Experts of a small language model: 1 pick a token.
Below are experts of layer 5 (counted from 0) of a mixture-of-experts language model. Rows are named router (the router's row for the expert), up (a neuron's input weights, with its number), down (a neuron's output weights, with its number) and show model dimensions 0-95. Each number is 128 + 32 x the weight over its row's rms, rounded and kept within 0 to 255. Numbers have three digits each.
After each expert's rows: a language model's description of what the expert responds to; "mostly gets" lists some tokens that are sent to it at least half of the time. This comes from a sample of Wikipedia text that the model never trained on.

# expert 14
router:089195161164182149114096193139184125166089051158114136136106052124151112184114114138125106054170124101121125151106105119103133112137164144075157159079157080159094113110150127126139108087128138132144109190147100101182102106137143124114130083164157125116094097101124107146089145163173190151
up7:102137124141167104147104117199144115125081128121134097141120126203144116128115138110125176067158126108104144110146067137063103120103113072150155131131123096133158174110068131111161144113144082138088111107097111080139185115144147124130089164117162151085112151122108163186117111100148158124
down7:104088135104107082133157124153131123138154094102098102148155133095141119102125095202146133129172111126053109112154121133063120140160137183177127108084157099165173182148110119160134125097113151121104135112105148099067126142141111130098110126143131106173136152167157108138138162107118102134
up8:178072158183144126152165151108109160099082122118152153094056159073049149147166143132161150133145108139165087177101112142156106189081133056110092151099146079117133146123127170127117200141183143181115141125143129175152164124130203148093089059117123182122109121092123124084114138135176108099
down8:037131137125104143150155135149148148112130084143134148143138079128125069193186111093136188136151137128121161148155085096120172074106164153145071090080143108208125101079166104139119146147119096154105119176083186210157051134118118179119131116192167118120088113122095125112137115109144122134
up9:123044157134145126116108133069141111171120106111112162138065124133137088120128093123118150129101127143118147118101113109125120096157160159134120120200152091164116174164144162128106188137168178051089075148092104117152128102147116174089141116086103097176146134091092156102180139111133103112
down9:124105099103072106161096046171092161134126177117108126118100076154148133143160130120134129150083110132132140139124064097121147098123171167130128150050147163132148101162119126106133104117133167134133147091112163171123071114155165154116067154184151144103103154127107201116165087067049113141
up10:115129128130143150142173125154188164120116099148155147097117093135106094133094134167168120152119161125176171132164082081145137146129145024165096111137162136112101095116134168143105140118125190155153129139124136146163121133135136131147126087071173160157127140150120203112158099161103162121
down10:191125124084091183043105079164099142103128116175089129101165089149092107156156094085089126154162079105115111117118147133100146230197126100121089099183084075160150059082144165155117161141121097062109178191096131130126148155144132111168157130113225112123120126108174115152109146132114166126
up11:110106132175109155100165088169127132143127139147193100152143136202145137180133101072092142145104139167115140108130155125147130162109152116088170130106142151134104164112101131105122109102102106149128103098178165213082158143124085097155122109157131100047065115132151150108073143158140112104
down11:074107124166079103077144131103186102088155114137140170114171118142118155111072121170104104128102126059132107114134122143094145129164185134161116056159100150173109109106164166112153114141147121140107181106164096148159185088093111081122130079135112120098153172106141121112129094190114089087
Common nouns after a determiner naming roles, groups or topics, such as player, football, school, columnist, film.
mostly gets: " football", " player", " government", " school", " women", " father"

# expert 3
router:111184113138149168141105210133180150145116093156086124116097083123146098197129132205160080100169086149080179132095140078143149112127164149130142124077152087108207071119182101150140061095133141141136110157109130146140073117144127145151165073117132075111122113137103117157183138150182175140
up7:169090090150148181115126087127142100139168125119133138171152116103119112163114134150163093088194139090116127111147141120129138132116168125120119099111179163157124112194079165063088106149127132141176145158082176075143136105149147168183131030126141108185151187145160081180150175185155135121
down7:079125195187110103177132199077102170157133147125136131087125161096096186190109139122117089203155154080103076085081116110108103111115106164109092147154113153137163133114160140178157147096172183136117119117073145138121116180165112147123174124161112114160138130164160065195173126157090094118
up8:099156209093155152124108145092124080105172077158185092099197173138188176111185148145112083159160101116093163145149150148116202156114120116110121149092079091050165148150107184145151151121137157106125210126082145041147186102110100136120161074130145126187106121102140150139143096130122085171
down8:191130172115135137137186203107144121120111098127126149154103156127138173160144095152136138178104097121126115076140151120169185131140105096180146154138117099109112109137160197111134105181115076128188167183131090139148127141076086063153069140112146134133060137136158134239114143204084037092
up9:090151100133104110084148129129157150139088170072128086155150151157140132123125156111155177133140091144116091135107155144191149062045117091131087053139102092139086165123163095112137211064093053084138064117099117137117155109111131113104162148209111205122130141109148143189107087086108115151
down9:140120106133136144185126162109099091117110099103090096135119145144111153162046096193123085136087102110108131154059153153076097114128113092085138210136125121100076100158155107098081115098157117140186115104170168127142131132102171144155177132125132135124139168054156060088168074146185071163
up10:137153067167136130072139131149162112186121179149125125128121094138112125144125137137106100149234142086162169207178161128171099128124213094196108164161074142167089177109116106167104119132174128082178140090150074147157136114125104148167090132168098115156124161147075137056155102090101124153
down10:099129092106177127140089082105124135118118134119133121128125174135160162169176080069195130137141136164172145143079108132124169147094140105066154136066123127155162088099105113120105102105145112105125107109119096079139143127096133123150127060106118120141137107109147146066179094117127047132
up11:178120132115134127090185181150171133146133097131163123156139167175127156156182117159093110153083184135130154088126082146135205086183112149127066119138150151083141202102105088122119126122174106147167161074114089157122120106149124101092094113114172087106071095188141147140217129146134138117
down11:148122114129146160120171146107109166169121191186088077165131133068168145109136122108185139061161146093179166163050114138120090092159097141141147109170134078125083054107092131120137166177205142100165114168123123139124108088068154129155132168134111112078168124121107077120150136080166139184
Full stops ending sentences, decimal points in numbers and model names, and capital-letter abbreviation pieces: 5.0 L, Mr., World War II, FARC.
mostly gets: ".", " b", " c", " p", "F", " r"

# expert 11
router:132171118149141174114104175145158131155049107174111161084099073152167089168128152132162120123106073138143136161100119110114136165096150103125169117122160174123135111138130131117119111136132160125128095143114121139149069025106098101118114142177111139104178086103171097165125189088166165123
up7:128171100098135162154077142166124136156126140107171108102080062174194157124097094135126103115106133212131134154183115096141141107103118139104084129130131062149084175138126136097103133139119196086091078192123138091185066093154133106138131077154175153138132191116132137153074143136122186129
down7:157128128139097132120088138108140227164121148113123154124164177106120093149103103133135115117129093139084089132167081111141101123114113162122085135140146173128134157181093152068111154111154096121154086170129157117140164177169081065050117165126127092122172198090157189136135125138132091062
up8:118115139200095099130170164074106021113074143159111120051126136147097132090114167194050099160150105170073131121060141127141163145162153165142133099135128175187088099121093173169106109161138100196127067170188114144187109110174191076110180047176124191108093111129099161131068122109083140099
down8:157120161114145149143145089109143090101189134156134124070110153118109173190163099155124146122129118135183076122121104108117130130097105140092152170103117093090098107123090127128190171077132150110053111116031160129156151119075131099103078124167066150173099167098096177102143104132163181123
up9:146110150140157106171148182148126106157162062065128156142163121106104137114150110101180124117140101086092159149115101116136072159103101148111092122115071108074136127165132115113122133081141102143191115101158094138174145158174122177166117113067123159100114137111087126162098123106166153119
down9:132129119043084147116058119149149096169157114203172131090096143093167142166099199074124055163202172117121132142090130074149190131089180126140110067035128134176104122144134177159113123114110140133169139121083111134133129157145123153131142121095136131126115162088165103144097107159130142135
up10:111124079117171138069116089135169132142104105130079128116169139135132068166126147185080141086087061138099138115089146074106117050139164130112097090142088168121082128098058126135061161105091117156128111205140066123139087139186130135111099159201105131165095162114070133186113170098129101125
down10:128105181083126114133145178144096135125140092142132088103135147144094152171131079112129128137185122166134079151114152139133121123159140147109155079115152146070112166155183125154172139130163131090143097112207157102078150131171145126123127139094095074140144098157095096118059131159082076137
up11:112104115145131130112106103136165103122110113157152086077152093090171118147122155093146113142134086178117123171094148124093206166144135079120119043123144124113145107155130162140227097192103195111192128151166143175098103042077102143126074161137098133133109065168122136094139088141170166105
down11:131108111085115125174146162134193151118159099144128101104116152163118135131069132094185144142096148193096124221073156142208175117117159210069124080099093106126169119132159153121083099162088139118143080092168132173124127127160100086087139113136108121161154120198122155145112099106121181171
Mid-word syllables inside non-English names and words, especially German, Scandinavian and Indian: Leidens-cha-ft, Heln-we-in, Bil-as-uvar.
mostly gets: "he", "che", "ä", "ø", "ne", "k"

# expert 6
router:104123145190159188097100136147135138187079081178135128084133057154187135154132129157183111072177159133153178112087107099138119137110172162109180157141141089124192120114119072114160097100119152178084116141121125157150058054133104128137146088158136099155106099125112135139129147138138148143
up7:110164097173153149113128126127124121100099095142156145145156159122059123170161108140158164130148154189124142127105106114091067156082133057123136107113162111111117124174129110097151150117086151156146097167098095078135145109117136186096064183140099186117130113130104175147159163109113143148
down7:191112123111120093118132054123148108155132105157162103167106074155143143091104132133155139102130091126103074107170180139174059130171107113163167108104146100190147148149208107138122117170125141067155167138093173142147144115177105122125135115107158146123061193086103151131118119163174105127
up8:069126110093055221099139124136177097116120096099107129144098166184110094104085148120132109131131175114119101130114149130133115096156144110098026095133164126101168121064126111091131111137143076160114106050155120092125110145159167153117111067066097107166161110145114176122129177128168112137
down8:157110116121071084148133118088145124125123120133107069142102096098150170096158127128131071121188158087168099088117094142140140145155164148170049105150045110095106133099188093099100147169034089119136133056163132200140157143109145150165138102116127160189120192142131147136171131166109111158
up9:126129172132152119097124153129085111122126175161109111118143138119100099134139111157153159136068183109122095141121088122124078119123076129152105125091045168088071123142122110164094116155145115176113148235103209145196141035137098171076138158094127197177161118170067131117074147129138077133
down9:121134083178180110092153117136136142110137106081137144142171110127112128195168054128129086167162138135151112140120082114145138068070145150104176133143085141103175141117146159136149130122156179178116145079165138050118184137117168094134116109170158114140117137082111106126162126069132108136
up10:148112067137106152125158131130132129152160121191118149159107120168094153145161114118128142129127177119095143146082138124173121152094136120150079085102098132154165124152144104160127127070109139156054122148116121144091202152149110132218134126100092148101137118083161131070095171157129110129
down10:198081167108061142198071098132102092155068198097102155160164139192138093116205138193148171149132100103133135195108173168172104153147172058063145155155112131124137108127164081123095078184117111129171115122166102091107159117108113083120137091157179129165142143128093117097139081118115098126
up11:083117104111127119081132136117111105165167137150146109122141214108098080124118069193124113143148096110071147163130189107093139157129139156124120145164116135106102127116138184123084114093109097154069111109099073105147089063075174182115137095081057103154134069163110163123156147155120098169
down11:169113142115189134134102171119125168167160083102078144137152120134153127138154180112150090142132184134164129113152108173097099164128145113129197041108109094109100150154096126169126182168158166100093139161119123200141130138179141157168095113073133140137134116120041159134144143121149099156
Opening parentheses, hyphens, en dashes, slashes and digits in scores, dates, units and tables, such as TKO (punches), km/h.
mostly gets: "–", " (", "(", "/", "^{", " ["

# expert 1
router:137211128143161128104092154092113157213121089203161162100117109127171122146158086154156126131180099125085141085106126146152125159095159170071143134072122081123118109128140081133147102144101119142122112139132157175117113083155102138161114077114110076126079098121136169157091168134177150136
up7:111107146134008128106140167153145172158161149079155177120098093121130142166145093139103083128099137185127167130146134115136083094054105098095108100102142183131131176142085093129115076152159126135081121166105150146181106134096137161150160136155177116148145095075147141112129203115074077121
down7:080129098117188126082156194131093041110135125134160140184109117124085072108137103103126077197152163118114127079130127099093124091153133161126153132107165165140154140098124154109160154171113167109144088158163134104093159080193187149106131081096140167188129102215142134147126153116091144091
up8:156136182134133129152152163077086118088107110148121078161139162127180117169105156080149151145136149151120119154157144146143117127124132131118106114079145201169130179071156118104187221134164104147148094149142086162063087105104134069127109128101120136045126132084089186139117168112179132113
down8:088190161124108164093136144136135099177141165149053128138159143164096164096174078091094089132158149060097083129117155123176109115115138107121147140085081102132147179046122106121149180125160097104194159120082138044148097128155143144109152122136152129115134147109152201127119137123131095177
up9:107093132187135181064096135110123155193177095134111131142172149121180147116156148133126137132115130094121131128094166121147181131068126166143171106146099165149083137153130086129072176145171102155084135081196100117111055136098048065104145129177084028159130075065169155145112185118108116116
down9:122106141100107156125184080096147130130086126154137114153114126125112131158060086134069157147212141129101117137106105153081097118139126122136154125138120161163128145096167090171122132070173093133134162172134101091060138122165162255123121140145100180142061158090126103085106112114121122116
up10:127084103150111170168174052093091092118059142139140097103166184100129120156143152157127122147095076117115127135178180165144120124090153113051067173173101102100067104123142137132103127080128120083090126112162161129126129175091191127140115150187095075151169170151158132188151072122148163148
down10:063096124092172140154120064109080130107139174103100162086140093132147122110110125198125117105152168142151112177082125205117114049103122115120140136153166158153095129161113153116076100115139141149163105086171093137105091102123129209082119120130097097120113179098103156110127108218170095146
up11:107110131157142146145116139193097177131126143122158150125124109112104153125124108154197091152111110147043113207185143140145160070110071173143151130176155107107014052194139086172094079129166160110167129070153164067121184172162148111100145154114149104077138092160113189142104097140085125137
down11:082107125151084149138135148135142159176145161076155150086073140148160140168058111150167115131203108123150127104114077124177145125129090169127137085125235087149092139160139115172084094119115124109116074157156111136109090164124160120155174112170117124138129182150138171118126172122147147127
Copulas and auxiliaries like is, are, be, has in descriptive science text, plus adverbs and adjectives: "It is slender", species, generally.
mostly gets: " are", " be", " is", " species", "ically", " well"

# expert 10
router:068147139151193171126090147134183092176096064143160179074156113154085113160169086159146140133132179159163120116116143151118118100113159110126153156053164103113118134148137071192181093121080110147130218102128132119116128053113083147186127063156106098112101134124138121182141134177171168149
up7:142127108097115117130098074041106164125069133159112143100079153139132092174148095137092134066203080116197106101086119109183115108166105129118116121173095141116106145153095100125175096170128182143167161160159117083152198142142159132179104098097129114108151077108149121139138159170055178131
down7:108136129122119132102120106141142054117064150155132154129136142112118140138149169165136102119109075132156115097146121166120113096157111201143116109085142135153178115139188131155152110124159112147102162097139152133133091171113102089088079135103099126136087094112111141118149146129089162112
up8:102115038165144137126155095119140129091144112103129182026116111146110098114127120098097083146170211169201183093099173221128155123172063143098151129086106064089106119148101108124177220055164146119076135139132134189175108068191059126094108092124146085153115154229084126140122132148125143092
down8:156140175096061147120093158135097098149131091098130100137154127135145088149156128109125153148148110102108136166172122164078101133095091090119121119088086141169177158139152155135126115125149160087116094118117081155171090180107101132153106135167130131082138219157135168136145124192137130139
up9:119128125096107101108123121150154131154130152109143122129130116140157142146087156134126108128115167147127102084102060130065108143101098125143136089154073045105175120041121127104086123137109103138105147141153130182149110153097154182105121099139136134143139136116127073121126150108133187147
down9:139138173118125119084133112108112162187086171112136148084079148152100114075113201144155123116059184119097158122088094137176146059128136122113081118095109112149105111134141119149112114132105148197126147155098090134148180089140151185124107133166156079116147119166163083135136117044153106048
up10:098124098099147138159165057145170116102133139111167078128111144135156118113107111138113133174185091189164159145055124135135138128192108108120142127153169118117127126100156124110177097176073147060135145082128074092119131088105147151140126096174103123177091140121141114181146091099103118122
down10:178146110096140195136154158161103103168093152106142097056134106164099115100159126147158069093136090075223122110121112084102173127162149109089117144109128137106111138094111145105134123126098138134120111184166084154125116101075111133099078121165152153183089161145123167143107098120119141153
up11:137137144088101083147158134177093136167134124121151208133082101172128123147163145132136059128122129179148169157137169115082144144074127121116145133160084154129090138147093162106095106100144110173191129205129123132167055049128070091128141122170150115154100166121090129141144112070169108198
down11:076103111115162071162121119139127115117071105080143151085103164117169159129078146183154135079148175083077156173102113135154143120098131075113151115120141195111146158114117103150084138102120159163119153158178089107168063131121088093131087144132139085108127079183122084151105112118172117173
Word pieces of Spanish, French and other foreign names and phrases, accented letters, stray spaces and table pipes, such as Or(tíz), Jean.
mostly gets: " ", "á", " At", " at", "ñ", "é"

# expert 2
router:108166128148169189112090136076182162149047063176142174104111093170116082174110125169167068063132109122181175116099147139107110126110141139105197141059184181185149121145140093085119068166136167113069152155104175144172103121137147096134159128182113098150132089163144138197164161164127203145
up7:079192092177144149142106143088174096153086096150213127102115109154115104137139150120167059157101105053087146075102110123074153133177138137090158118170110164135089076152127143190111114163095211108116145099123119142099128157177136132152083116167183185108078157107178078179113105149120115155
down7:138134150122101128138096116074187135135094078122061115128158170116159120132139079174103116138102133114153116117141121184102139132111099204150181177109141100090110123140115117162147097167158181118062130131154169138106111134160085072072129161142171106101131121185153104091127099146174125099
up8:140093146140177159155152133081092140171105168100106140105136162109158074187135082100041085141144102138178116138110127150127129106081111153099104096173143173137146137143129164116120132081134130179158089165099140109154067168099116112121103172144106088167091078109172089129158137125137118104
down8:131192079143127107099169160114154118179135140170123118145082107155103129135082161155130201130165118138102160133063121132090103089095112125111156077134064145131104083064190098136082118133125131163161109140160112142140128131125120182061136127047113120081198068097086158156106155088167142130
up9:100116113103156144161093090133181169174139137103075145132152125142160117126182121128082118081143133186133217135134142166113132097133156142060176132081179160162131171118136125167112125112162037099122076139132102143152179178080138131135104137136076165147121161099157157126135102152095145089
down9:121107121127138077138152162081109109106153112127126139096158189140155154113176049105094117160130074076091089119126107158133074166162087173089166083094130150036127107115118130091119107097112123125154137096098132145132136095123219125162119119130125158131094116130108157110129139155088106157
up10:203136101192149145155122086138094096135110073131130100143089118139161104213141191155157149148134138105143198106141068117110103168110125125098154160149139114136091130148105138120151110156175141116167136107082115144059065154093152091129122121126160168135112148143219074144100200132195156143
down10:132080171136135093139188133181168067103156126082119162114182101170141090126168077155122159110078122206097123089145156157130122137135127140138089138062110085115057134145120142098093162167145149168142071141164175135099091070104116131117111049119168106129124013158091117105141115097072133149
up11:052095141080126157110072136173110087139123089107082124164116110099157186161087144115160088089128186104121153154079086098100141140041156091109069175182132117141111128165125158172123134143126125131120107097143105123155127125102122122113150156201176094113131103117150128124160147090104136122
down11:113178117127173122093099113101127163107116132094159148194152120111133101171114111130088179081160179163117152169124117173128127164068130135148131086134133129099108156126142141122123190137049129113132126126184135140146128110127095016115169137170145093092127088116172106173153135178142088130
Pipe separators in wiki tables, and first capital pieces of South Asian personal names, such as U(dit), S(ushmita), K.
mostly gets: " K", " Kh", " U", " Bh", " S", " Raj"

# expert 12
router:098234145178162152143099167171146142105135053151089127081136089178122095176147106150143087098196088161135156153096094117123137147134096112095139175090132064145195089075124096120157071070126124129136114118152135124181094114140113145179134060125183098127111130160125129192094141139144160148
up7:132122095116142096083147189096091083148119131073136195151165040148129088119139093201133105107099103177147117149104153152157114178139121170165104115135144148181072105138110160127139112116103153107088077115091124140105106149112120122122138187123168153155125093121083158151120089066132132143
down7:152173130086148207064069074191150140150158125122156126110117116160115097112172163146104148085113143170168161129129142086058162095140093133106154153083188129098141129100098106153183139147122136101120135120124125116106086095151147102209179164061095104172088100136093132183172146128136139121
up8:126167158094194131123064037199127149119124146160115080188124136146136165133172138143115123084160130129122133121115076084099093146138122083104105144125170098167110127150120102106151131175133114077084109071104157140129091159176148103164093126118060139156105090164093143096133147105128107178
down8:152131134154113071148085120130109096150134124081113099142126100092149109113184108109168109148145145160172055142137081144115128052160143154109091055074117123050084150139127170133076086190082106157121108130090125127127154157151085177110099123160145159154090098178109124128103165165084158171
up9:123201175149116114173095130109105102105156117128123115093149084180155078178145158134099128115090187146102099124079103087103202077140088091084189112112070132208090154169126132185136138146121118103104085117151048151046115112166186123101078114122164190157151149103118217114140136135090120164
down9:146104098150166186118157097138124148189128135075144122153124118104042168098187088128123119168118121075106091111172098130101160099141161121187142083154074111190162052097173120126093120101115136140153146113114136121148124177194179182180111152160116150066122125153108118119080140141132117090
up10:127109040105090107147184144163139181104146137150159093158148085080098101171146081107132108152123066096136204146145141172153151085099139160108111100067154136145090136122127185186124207093064099141156112064132108130150146099185129165169114075110110193164121077102135161127130099076133127118
down10:157171082126140084121148133129147090159127118091042151149158096134200104081165119138157126121067137153156122107145148104120107128218137126137122104103214143081087113095151183169082127130158098094068118104148124124086101126115131151141142159131192140118126150087171128100098112104129135115
up11:161122103195164150137138214119189150182136163197106159132108084090160111147154162142100111221176112138096160090109105112136100195066133135158129105125107063130154182100070155110117113131138143116164105086108086082149128172156125170110111074122088111140126137091096193111122204111181139090
down11:090090131101168136139112126105100191131171144079094149117065063147123133135147140141165065080184127175143142142083183125140132122055204168151147137114177075133107134157090147146164111153152145112159112076109157078106135090117130143114102148119126129156090161098131185112151084175121160200
Place words in proper names of states, cities, universities and sports teams, such as United, York, Washington Wizards, Mississippi State.
mostly gets: " United", " University", " York", " North", " State", " County"

# expert 5
router:051145183132158127139104174151122124152142066190097187008156058121116128157128097163114113099159083172135158165131131119114146116042101111094164089157126110140166100133167131109162103051176127145132124105116120173115106113117158188124098094165148083213103076120131119172134148146131191142
up7:091123192147089133151154069138116137179168138173136127097104146095114126128168132129116093055130135161105138114103097123108072132075135211118148085141140107146129136081176150132098118100139113169099149122128104113116101116175099145086075121099121160129108154112059069154071146130164089115
down7:122132175109036140252114119128125160082127109080181110121111125150084140092162060106123146112139083206099095158152096133052154144134095117152121105142141133147111132110112148143129102124104103108127142093075163156087149132100140150103160087149094170118181152088204104173087056170158144145
up8:136094174135117143135124181143131120081134139174118121143119045153107116103099118148161119118181128074116114142177103138154101154195098124092134114109128113121102175091086098123145137165135144178128110138113141036105148072128137172080145105187164162164127151065160141132182139128128081129
down8:176076129076129126079096105072110186058138059095198120128133196077189126150107139120063173118136129087110135119153130085114159083158139188113124167137104129083115092144125134113120037193094167121176159173081135138127137090139124084144133146163150069087148069135141118114154100128087142098
up9:111111095109147073125095149101175079142150155151087133127149164096101111118116099120173099182095124128110134079127113164135178135075090110128092103086133149100168112195120090186135082158156140179157159066110127084165088094152160178123146092174107090147131093128104103146152123162131143067
down9:102111131102178119170132127128165142127081135147152151122086124099075118154145093138105149100192094172118055104135144093105143152173143141133165106119165143149109131113110131139127105141057082095135160124093138083127058094112183123147216121148121096137100088158111138039136117126100150117
up10:113111079143082154114093172127102129151143165230071123182179114158110094125130125086117162133139110173126101119161160173162151153109143123214061055126136063115139134130119154124106166172143109151089108116094179168121120182126170103192184108075142092147114100112151168092150065086075147077
down10:096101078106132089132121147097103180121196119115149068116161125112161103161095109129155206147104165077055109182129102130116069103097140124097099112069198115161120143118180146132100117137138109093148097105111113142135167136084117162067169144162089125152150081154086081097135126161114145105
up11:056105147151157098134122138059166154136148206172109130153118118141141082138129171144142125103167115167161117097158087104064127135133159159117116125090097131121144124117167162162074078103139190146111101116099091091111132172119130090102116095141182125068142174094118143190146137095226129134
down11:188175134115174144130100104138109116130148157134132159121110136087169128137124175130145117194103152098111144112092134096100099088167096082111110118144124145086140146172175090161110089105107166132121098128162069070147143150133122126119113129119178165136126118148144124105105129108127154193
Short lowercase or capitalized pieces at the start or middle of a split word, often after a quote or prefix: re-v-iving, Longe-v-ity, Ad-am.
mostly gets: "v", "qu", "sc", "c", "om", "w"

# expert 8
router:121197143158203167141072118112131105161070116151149186073144104127145095165136108178164112072166092131114175141108127084098170133074122087151128130067149036128139114082160104103196110146082100159131149163099148137125128110087128120143100069157188131109124107104176142137161110106164138196
up7:109123112087081133145112119098133107139087111163095128122119103193097102142136145110149122142107128135113121158207129167125108080187137146162178157057125151183124088146106091130072145103150127162107105174147196165119143153129195056201089108138127159129147088117141136148116215084187144179
down7:032135159184111108089105097106084151145092161132172125152056162165093090137106104140126132094074158120077174129129149134112081142127147134102129089122118130115075108144084111120104126133090143142157128147114086112125106175112156112179111124108136099120148059153194210090139141116167144170
up8:021117118088132129137128098145154131084105064123147126099081131174109142128170158077117188125141206051114147099103062140135141096162121118120149074122136119161138128118138128125127162157114084103083123119096136146146071154170180156133127137131114178209162118123125123161100110100143099103
down8:182121125042127122122130132147085146051113102148139202140144160110151087130108125163111165092143163102128106111113068144151130152091120112135116137149128076138202163080105118115142057135116158135145152174162095161138130132101068077162153138082146124082149121071137161170107181153151079134
up9:170139120128088126149117102144156122116091130101149134112123110073105123176093110119132123075090080117084141145106094081093077112108137138089079124137105133077146070084126154130116147169152054126144176157147123152135061112159159075084083136122069089147115117069123133158062123128088101168
down9:053057096156083090129047130122153110156138140143134110174157151103110181104100201129150172109095123099073108133093156134101155094138092129143150159119161097061122078081102136088126106143130172163173154128130135143140183118129158132141179123145103125084143152147193140111121228143099124109
up10:089149075140170141174106097126147167141178123200127194130125085131082109195177067133130138132100189111175101130121076114190166168083123114104187117109116116163110153156106159143140122119062073132148111123140148143112175099077181159106062085124107100144160198118120090139114150112075124188
down10:111208125078122167095184142161108143090112165114048110201130139087133080123144124142165107146151142157159185146130160161133132161104126174149127068089153181088100151102131121162111172111092109149128127100150151113142124024144147168074141103146087144101108166099141111103102101189126162132
up11:141104145143187125144137122120157166110147150171185088112101109106152134115168092088171108144139136075145140101042127094180137111147135166111182155086142098122164117096053120150061113077109172123139104119127121129162146145127101105081125156055091076044187160125216085154132142097107143113
down11:080110072102113114113109105117098165134092107146098172135101151123156106108142152209151106097092161112083178160138139149187093175131120132097165136151095125116115136133082155129186145114152138166105153138080174102180116198203165170117141099106103111130190144143095153178147157095110077172
Field labels and header words in infoboxes, tables and lists, such as Country:, Preceded by, Best, Nominated, Runner-up.
mostly gets: " Best", " Date", " Nominated", " Awards", " Preceded", " Votes"

# expert 15
router:079166162188151183112100191181122129171089109186073126099158074154163091189126129151185100045174158124132189125134168140111119110147117100132147160117107135169186114128157133094131086080146149133129133142114103118178129044134105139158085075137123061166139082109165124211176132147123139146
up7:115163083097160110146140130120131071125165112153065171113153172169141100101164155111127150100102123073190142135119102153155086140164128108116190142112163136156158130135114099069149109152129068097193060103163135081105170134192088139156169120092155145114133127121085107108179124077134154074
down7:027139117151145126174191158098122131103149077139102124091104130087100133136115086127096136166128087194090114195110160160105181105126019108095110140136092116127148176150103149135094087110102145086159122144135092131099140122195152116161133085093074161066130169137174131130110136157141078141
up8:047098147139143149075121101140153068156120203152095153114177070123170121159096108171123125151162160168141126087143091064129175146129137051186154134073068134139115149186175139146145149099090127115071109182153144123139193089123110151090139126156120174148114148137141121147154114101164114112
down8:151143179201125142182137111141128136099093132182099133128142132092126085095184129137104091096127129147084159078140112061135111117120130129190065188128118152121086126115096153121147134192088123125052155168120172143161100095101125127128156178115164131114107160083104109143089160168093140135
up9:166143053177122135112112104065137131094165100145157105087139171182159060128138065142110137123119184034088100100152073192136098154108167150129029071129111102121121132132137089145175173118125107142115138120132150122112137105118131115161112105144199157080118126163100148105090127109086162184
down9:167091129145104155086109109144123112136119108111185130077089154070135160103145169134116191122159149139169122124149139142166120082168155158156141159128093118186156158122065150170115103082150157140151146120133145115173150054131088182089109137114128178132080139140143098182095127089083086162
up10:155160107094103153168180111101106083120163116142129090095115134063156130144142084090099112111199164106094135107097139152179150160119116161175053094042124117101118108077092152078178192129091199141115171141044085114123126073094115162163135090097111069134112142189116126125122129163177113102
down10:141141076158143156120116109151110151141132141149106163149129125123095070155108144131115126122057121191151166137176130111104116114127152122134148117162088105109111113097103113139099149148167059147163098106091120147141061185152166159110137173076104141131099148121094127135122093132206162066
up11:137102072161125089142185099198113099160130064137126114152112091171115134094124077147106138099126120125125137110028079179129064154093141121120133099128095143143140122072151158164164098182142163165160104183202150161174143128077122131182183117129130107082085098139120121163087117145073131173
down11:133126082162185103081124127211140221175121155124141098133139168089129175177187133130148148090052083163094089097106129142147096108111082110093122116163109146185140146080095186170102134121106164124071151197137139065141137112090113103179128099123141081115157106147138113175189103142124105107
Verbs and particles of action in plot and biography narration, often after he or was: went, took, returned, out, up, due to.
mostly gets: " would", " out", " up", " moved", " went", " took"

# expert 13
router:074168113167172133148100180151134142149050102159109134083057040144196132165134075179160138067165148170170112137083119143098178143141127104105142145055095108119153106134129121105126122102120136159114139176166105106158097121148153107178122041163106120147093109109119165172111139130104186145
up7:190125082152095145080111145151160150055182128102157147089177152183068112112123083189193104155157094185108131150115077145152179113141124166156110093172116108092087069064097127143167150180143107112172190082100103133115108138162116100097108148096108161189097142178106081119140159064162163127
down7:134137102127121118120155153112166105148170126151155110202117128059086077158108120057122138105114125125139178128130079139189171103126180168084140097115104125207099149084168111109114137107065165134130095157185148089121141101100078138113128197128190112078133129121140086127110099158140130135
up8:133158089164170157152106142112123146119149112113146117157231159145137177107108072171105108131121103154192184135108150154151103123112175088088094188067148074113117131105133174161111126128099112099123145168117082180183098150140080089140150113134113109159075115104095141135105088135142102081
down8:134197102173121177105096161177110156091136139121154138151113131106122100163158084119166150116094103121098122157113062115143108143130149114120070124100145149108088114170155053151068046136081199078112139060097164135123176176131132114157130163127157060145131111125169151153094089161160142092
up9:095133128124164097134091116108145127153118139159122123082108148115115103129148097128107126089078100142128103154107127161162179049173095167149103096101144107133129148106169076108184160148075173104070137112142129141142155115134110049122104092175147199127112159101097130147111158163102091167
down9:097174135071166109130126109112059118114119196146113154151149121137091148128111112136188148059168182149136192077072088182139200108093147149098165126190193149153130149142102182197109147098127059071117068061077164118084115059135107091167090143104129128145148128119134142125132136190126176078
up10:148186117155129058116128095161121166117145125166168137136187150106069138102119150143140147145131152122112091144124132133110159165141158113085107134147130133170140195142157115104101103101214094139166103105120142147110147066065166102164205107116085123106135116160119119071113089110129134165
down10:160152134099128179123086147129159148106181142099164131109111128106101098139079114141104142145102106127088093094110145078102078131157165114048163156105102114117123157115110189116098149114096072126112071102134123142118097200088153123102125140082136133170130123086163139149164167131107094101
up11:074157111117193128120163149170131206146076104077130117136075145121152053129134191148173109098136152145175120139092162111182189110126141101082150135134123094132125103104131166067171118119116208103094118091108108088071086110100138153120150057120148102148106143148109140150138196131126128181
down11:118107109083169154127165128130134128155161092119163185133178139133133113157095137098161170121089077133078149184117059163165080061189131155130113125116150108149164107093111143123106178115116132153139158136152150127120144130087164163159135150100077105150108078137164068142163103176089168087
Prepositions like in, of, to, on, for, by, during that open a phrase, usually followed by the, a or his.
mostly gets: " in", "In", " during", " on", " In", " from"